Weights of a small mixture-of-experts language model, trained from scratch on English Wikipedia.
Experts: 128 experts in each of 9 layers, 80 GELU neurons an expert.
Below are experts of layer 4 (counted from 0) of a mixture-of-experts language model. Rows are named router (the router's row for the expert), down (a neuron's output weights, with its number) and show model dimensions 192-255. Each number is 500 + 50 x the weight over its row's rms, rounded and kept within 0 to 999. Numbers have three digits each.
After each expert's rows: "comes before" lists some tokens at least twice as common just after its tokens as in all text. This comes from a sample of Wikipedia text that the model never trained on. Tokens count by the router's weight.

# expert 21
router:496493567541472406415478497567436390436525472422524535477518541468457441515486540572512579472505579573509562502498541489545549449523496416535482507546570463528515554504508508512479473514475530
down0:472475541502453452491477455510538537558539556493540452497521435617498453505533602488456545540519399543476540484554562451461484530476548452404564537440527402470514418509496444491592530490475446
down1:615480548507541437553613493447603571508437511401457506523563422476530547426457528556550500584504431507537482633524468515440453550469485571471494504468479435507409482599511500502571489504497511
down2:512493481401475459531539449483455541493542525499423430491573507476511543498498564588460449512581442559528461444571519481456445443404505440382512486518474563460607431495430516432495503440533581
down3:443458512583572474414519486619542578415563519460559511496467550446453405472421530500374448551568432546447524426511642491505606505437492529485524532515517437507626454435406487467488481553443539
down4:438568462473549402536512580375497556523420434420491510498570552538516467525454481548503586500504523498544556422498539517489454510473499545466584534472483419520473472566463548501417550451533466
down5:542475406446525494459484517463485456500531412495570528559449456486512483394516510501534476530523549576622562553505493504481532438417445493527476430480491478610576453512408544527512406507480526
comes before: " the", ":", " a", " John", " his", " her"

# expert 23
router:498527515433462506501466497585506463556514441482504505421497542526510449683521434436547559517503498556514593569491458418494407647509468441513491504550539471494442528512451484514532476572484516
down0:442558473526566526537526470445487480458524426506474570512449490574510502490460519536557497550410481520538550508515460549448480469587454426454465505610571466530544530495440513591446451480571520
down1:481495445481478524487524554551476470474392603566509495568495448461502446427446616549539436448511494521544570482543453559482486548382545488440562493538528486566566453574650484518525540474490483
down2:412521437540456545508523451529566526502514415471609465505514496434533538486479555537520423460480470481477594547453514445424378443372462601452571513501459462531560514439441547472468480531558531
down3:545506564515497480522526481520457491482558551484450543560551486505482624518566529512478564457517437438480562525423501507466506525478471461473494436439495439556518610372478527504491413511545593
down4:493523436539545567480482410454500501512493522509448472418369472509532469524504468499417598489606557532457584442468548500403467518435524503476517464565513498470469497493452505562563550434490523
down5:467569438462530479501583485506567553470506531550451392422454529489487501483499425498510468458505570519428440625609478489507429540506455493501492510542535488473464448450464435493595483473418552
comes before: "\n", " The", " He", " In", " It", " This"

# expert 106
router:593493493465493531437484426514552486516414524538476512440518500498478380515475514476482584415518473486614527492559512395526529485504439465528591546501585434492438626514472497548502523514505467
down0:522516463584558454484568435581504508444557510545451503497523472386576505501581448545456497540504480511484399541629570403529477418480514503385534538558572438569571490503524551469537525514489479
down1:528474476446524529623517479491550481466567474376495501539466490368601562520574478536491514572570505505542417529534536522495600511547456522524498522374515526506429513489510496495559506495609467
down2:541545446500512387527493526404479417544451550443476501430465546409597553424503507520543477439450545496579442521497414434492528380489518530534564496514557482455603534427522543430493559491549505
down3:427491511458586385500486484500593469487518444504564531537493467461465509569502478526430436431507421608595492368451451481587519534410429591516529465477511524471465467554493443474509485520428499
down4:463518513432457468492598519514446521577496428493416500560476474530557523532524532507463534440464584456476515550526506536427509574523531551487483565450548513560441462597509523473584448456521497
down5:504430542433489493561573602529427445509511538446526503493404552528545604533606546506539529451545533482517442469388510519463476593502462550528430475580506640511504602551522524483510539499516564
comes before: " |", " -", ";", " 0", " he", " also"

# expert 52
router:494394547625491431453428524510528504528570498472504528428510515553554474682555437492579545511517510510505568532498568518548452474497498422489519558547530444471486564490480396518471468518479502
down0:482529471580486459506490518503476499435544483463508418522468436543502581450502424513531490492538508519486477514534468479495412445341472511423534500456449510440444596435611560471476522455565516
down1:490583507426516515531495503418540532452476524548541527440528466533456533500480479555504545510556490525491490557449435554468497449526539496508443516546534535474400452432518394521583449473503515
down2:506551474499466465467499553500434508483536533587518598502482507514550504461434523503418549436514492546500579532494600499432522571561533545511420523539462564562546513446565484481534466547521438
down3:512440501571573553421553655497421581502467459449556432502555501515448528489593449501482388552494493483495484559506527525499573443449444545545530511567505495498555487602590445445547549467504424
down4:516514477451489458452465551534523467460527464508564434496500449583542559497563503587590432453560572553575510486544422525410559462468456559544499533508431499514502466418608521402449546462426497
down5:452517506471563525535584488539461480542508476499464532494506488521486477435567544556418497496523409495482462565496519497574577501491554528585462591514661448560464438501479507549452392540485513
comes before: ".", ",", "s", " in", " and", " of"

# expert 70
router:530441516434466509486434533682478494555494487453506453486495517467538550420539524465549590543532489497536509519448515462568436465493413453537460504497588460478541516488512484522582439548527527
down0:524479576462543584516525508442486485528539484518432530431458481559539474475500484501455525495524510546517560518466460413543457425476582508503478482414534506436506454440446530434568454563460452
down1:508497495542569521573536553493473483553567519462549480606475510451520450494537441384425526521549367558520487429465564425433524446414475436467531507337475481519603511510415551418445476469452456
down2:558467498450590565528495518603400481479485471468449508555501490520431533497573517460472476490417460547539472418465504494470483466522475519515402508544513463428516478469446582401545463373395536
down3:584429438491525555537435470500534474574456542498582495587576464522498561436542461464505518479529517486511474447477510545537405549505483495531552447447393563470474497489549435533551578535565561
down4:509667500444569512568460519532473569529592437451467473522466429580607541505390437524424517462474483434491413536504443541436447556407489477574434535421522469520494476478515486538442540505522552
down5:510482500504358491436457594493458502497468575586444589391404510561499452512497485470480540551614533433518502613568504481563552498562446560502543478519483498517566441459580458588500511505550479
comes before: " the", " a", " his", " their", " its", " this"

# expert 6
router:515462626556505511531430480611525482559547421435477576487510579564501470527518508485563552470454510564529529510486485473532433509470457419546516547600536436518534510461483503650600475553538537
down0:440436475484580523436543490553451490451495477640507457434593505476594452504482528527413516470534553470462452461527515436414498450508521436532439572519521440471490536463554429526518503517549526
down1:590503478440661532473510507485482519532533519411463363470466504432442567414470541575483541541491453495484522611489491493503522463469535383455527514516516421502507467533598436451406554534557505
down2:457473499550547438517425574423518489469537543506513499494514437515581491498536448418524551502497510417363435550487468568545439501616474578511454558517524620518412462447426391463565505455479556
down3:549593503485540411498497452382498465478425566527506452582490396524529565458495505543541410669483596512494530406424525548551523477371553438497444474481547498524499485495515503561482460464450556
down4:527457558497515539424501475464551575477542485481403506497476449494561505479432532528499593571521452584458419479464500485470460525545531417406407498575476480524482466497482541449460507543411556
down5:539530451491476534470560433589477430520526532561599468522487491503489490465536519522450587544603508521444545479438417508477403480478568628449614506528514465516526556581438579455549533443492561
comes before: "\n", " The", "==", " In", " He", " It"

# expert 127
router:517455535479499481462458567625521423614530460472519552411496587534496409704516495498547518540463490544506537506490452475544443389607441468551456577464545540565498544468468460546540475531530463
down0:530473496495503424497510528520548524542511522505386416571515586467421440514421539517565481437654439493543563508496490490460493548532518531548374503505562512536414598525519571507497484484616491
down1:489515529475496434537425552556599472491451532472446543504480503416509456567518556487434474461504505443500453442490458477492499539609457507564475482484553512539465461586497488444485516494498427
down2:462475476501492451479440485480529475463459531493531414574556433600552530596427532465504488580494571455405355534488435624552540466489588478513516592475512474481507542519491546452461506437396458
down3:507472581459504524581513452490581476576467500506478457527458404524555489504493538577495475401570447467484632463478572457507457558512504577597480596509503501527402472453438449478496505514438488
down4:454534430472395572434503420439435513540535560561479456523473441414470560447523559484489511559564577535503477429529491561568479451417547389517553422522506517540483388495476516568535491469512522
down5:535518464431517559562464510500446444487480510518427514457445373430471564553428507487496505446592425473466522448506538479520481488457500462422500570582420552447544498563480512551479417511410529
comes before: " the", " a", " been", " other", " his", " was"

# expert 56
router:538497483448415406451498563521527373603487503486462500413423492497443455537435442434489569481546435485528552534448526499556473531572561537526541542498611557514462576541440498527468458522523568
down0:458411552524566447588506510472469557533416463418550506532573595470508512391547465528497476510461571499513519490476475476434544568444477507525427504462476606506512469571587494450514535613490534
down1:496516445501528499463489547549419449441546454531471498477564432457452525567487518606522455480570563446503303478488512533531462446538631531403554583474479464421448536499534507478487515495601583
down2:503447529436556446510422479544462521473568428480467485540578520478539546417517422600444503492423454489492542481465428454481537506500443459489397540605533527516527528530457408384506449469502587
down3:474426485549428436513623542512411459595474459498564563533527500562501458499437402578484547399446646368502474537487518488474482407430524430511511495424470557560459530518572499500620486465473494
down4:556460538529466593562431463392547541595500529479503547490457562461432480530514509406566447583531533483571566435448424612433530480497489548539488528505532492504435457488541580514480550405458548
down5:458560440531534507520482461525487564529575387431552518475442459473521517445470562472468559552567477523506541564481532520525441508545526526472569504519453506563551435473536471517454591438577538
comes before: " |", "\n", "---|---|---|---|", "|", ";", "|---|---|"

# expert 123
router:490480538466456436486491487553487491621549464480541484404484585543502503688611471453568522522540457591499600540498457438527455627480431409564499570597547459463460511550491475585535493537510562
down0:421537481566473585547471512526344529537527484577524462518428505435476512533360393433580458576541504543524469525530455532518500546465381401433436467508518531515484495456473564483543485521537564
down1:496512481487421481576456489598561535454572445505551507455503458453553494519517569521521504429543457530452648539505482572527429551407521512577530582465432417474561600502566563479462596572502510
down2:525521467558576545483454555432454429454444559522508503500521505414516537494451558431509462456451576509521573462531481415567500488506541569486526546552592485540505419397404435517482566467430579
down3:478529479485537481506483443481444432507449487466510469396439497449526686496462457480429476532579480569473487570463533599556535496548483501424555456570489559474533530442560462402608434510510567
down4:462599531549472483513429571468476491501444551590527533450500435537491479472432507634492582522542489577518487521587506485438445514354553441410601512590538496514557510460588427480488411499513401
down5:581532604584597494573522502578558532455481520500500513571660514507488536531525547463496530592544458510553500590433488490467549515497387514555473567501495508507597543469506560565498518455505415
comes before: "\n", " The", " He", " In", " It", " This"

# expert 9
router:541447588506466483530491428518502455597482493496504556506511533521530488746469530528551508447498466554583565543535572446593552439547474477533517517561532442497525499475478474607506514588501533
down0:538472464487450503497500515534573497490432478509541436548561587461493464428441536482463497518409484451519447472500459553471549479432462482572530559444565517484510525547463561408464514602416548
down1:460516508491467534527556425504522533521490623478508523484489534480491520544544501510448438504489397553491557489505418455476502519428539522473473474429413504518501502499482469426481494471486404
down2:467585497505503582577512559558468511547484519585570409568565451529495467501438567596510490500571462458407521496517474564555498550463511557495485534496564470491481566527558522512503525517530467
down3:509439455527506533518561478535471459445515516470476563371514511421482471524503415496365491508546494538550493462504609415483448487493461494482472484518490478456510407570532523456480497552530531
down4:380494503558523473461539484436538460559441535448500504456562458524603436535461482508494473435534445544468449457530460558534499636496514503549483560451496505531477597458436395590492505514526571
down5:432530467436515510441486472511485464508487589479432469499497448522503545464487435431458457567432488470489534494441496573523488562391542500462537518424507538491483419542467543552489515473475410
comes before: " was", " is", " the", " he", " they", " it"

# expert 38
router:543440549554448530444465520610500448515548499488516469540514454510561482581573495532521498492453529534526510520499424549603487442583513499512477534540549473542500527501419459521537436527490466
down0:454504499578453485461453518492553531461471434435537537514488553558593564565542582427574478538515532555491468454476488549465437524389488451543441439610434495543513534503459463371534507509530535
down1:554486530543518428517531430449463514509558578567547504536519411501513465506453475480459511567533549600455499459517550455510539494512561546550637436531588514467590532492559429601598478531620616
down2:538490463541530449486523565438520472453536516465513507435572452399464526488477401468437547494453431465456545512584516533413481550495483563683468521544516533537526542506408434374398558479453521
down3:415472481495504486496504582521506501444559497451533486529510506512479495556542501506489461518541448546482426450514562489377532423474523469567442487433569442454553501471413457464435556471427481
down4:468581533527425399434468410433464461482589447498487495470513479488484476476509415547535435431485472501450427453539474465412505447447544420527479465544555489476453553446543536450467499507562625
down5:522396528527602390449462581485501487510489475539520478497529474531536489454432530640526441451438481473503473474398503432519472568518517442482519489428513537561450477538538594489506493370562508
comes before: " the", " a", " his", " an", " its", " her"

# expert 11
router:506452537529503471458487497627505474538513497545502472467450549456499466662498403576533603452453470452550532477580473439515464503506462440531550561564583452498499612528497487526486488564517492
down0:527470529526498458575453561531511561524478524432363469515547517507504449552432553462436425465428545529399367517469539523519490400463577426535401552501618435417522463475497629561416498484442404
down1:482502445499555482461472492485604483554470443514499518522526540565457436456394597522403579436510478514499543454390474525544446430553535591496517453521529485540407556505479510480492494594543501
down2:500477542499523520566512544501548436495491460460532526557488489522495467637575443426629518459524449536489413423452531578495540512489554493491426657511493539490489488466385522573508525428565476
down3:600495492520386435525520564584473576471546443510370482453499538503474517513567513509569491560479525494433458512425434518522531542428477498578497433444442513383474509495526550423456489448488501
down4:508473516495516547529556504335510508500521466568540535566490522490535589538532499479524479594581479409568449525478488525413537501499473581464443517559545461497489469496514468380472557428464507
down5:411501534483547548631480497564571480513474495452540408450453551475461405525538533538449473495513385462523495603480547556519417429578508459499425469503651490550391490457546441574456460496550580
comes before: " |", ",", ".", "s", " (", " is"

# expert 57
router:512522501423431417473472541494512402601537495448457510431450476547429452574410442470476617507524479549583522521475492524556484524522546529502558541460528545452453545499496503542477448530527560
down0:492455518519465430492452489547429491555532448440491499472533505429544564471534539492487499542466480467548570517517511507421562587560477582455414571470479491536615443489493459489578497533467479
down1:509445535481531467514473579519515542466486493426485569545476539518532446414419422578538472500496483533579513456485509492520516443517442394559443531509507475464504489553447512511435451459513501
down2:501548566512515529580516448541429447532556473516460454491574519547484452517360565547530531495410478478500484493457480453507529523474426536440542499507500481412614451561421568572440584478532591
down3:534504555436492581564424430542556379554533493514603508448488463494532498430457514486399485613510503398523452471450505548490490456532450500561554452446430473486508494385562520505524466494393548
down4:446508416511502395542525481555488517545432475458449512455409542538522524430443414494544470515501520501520516481575482435572426430545367489414490411478568407522582493533508594507491509480521498
down5:449526499521452468562479530501447540401506582511515411507482495456425481535539572514565551461481538527446478511457448566455391448480519458481415468498537517505449501530520600427444437558541535
comes before: " |", "---|---|---|---|", "\n", "|", ";", "|---|---|"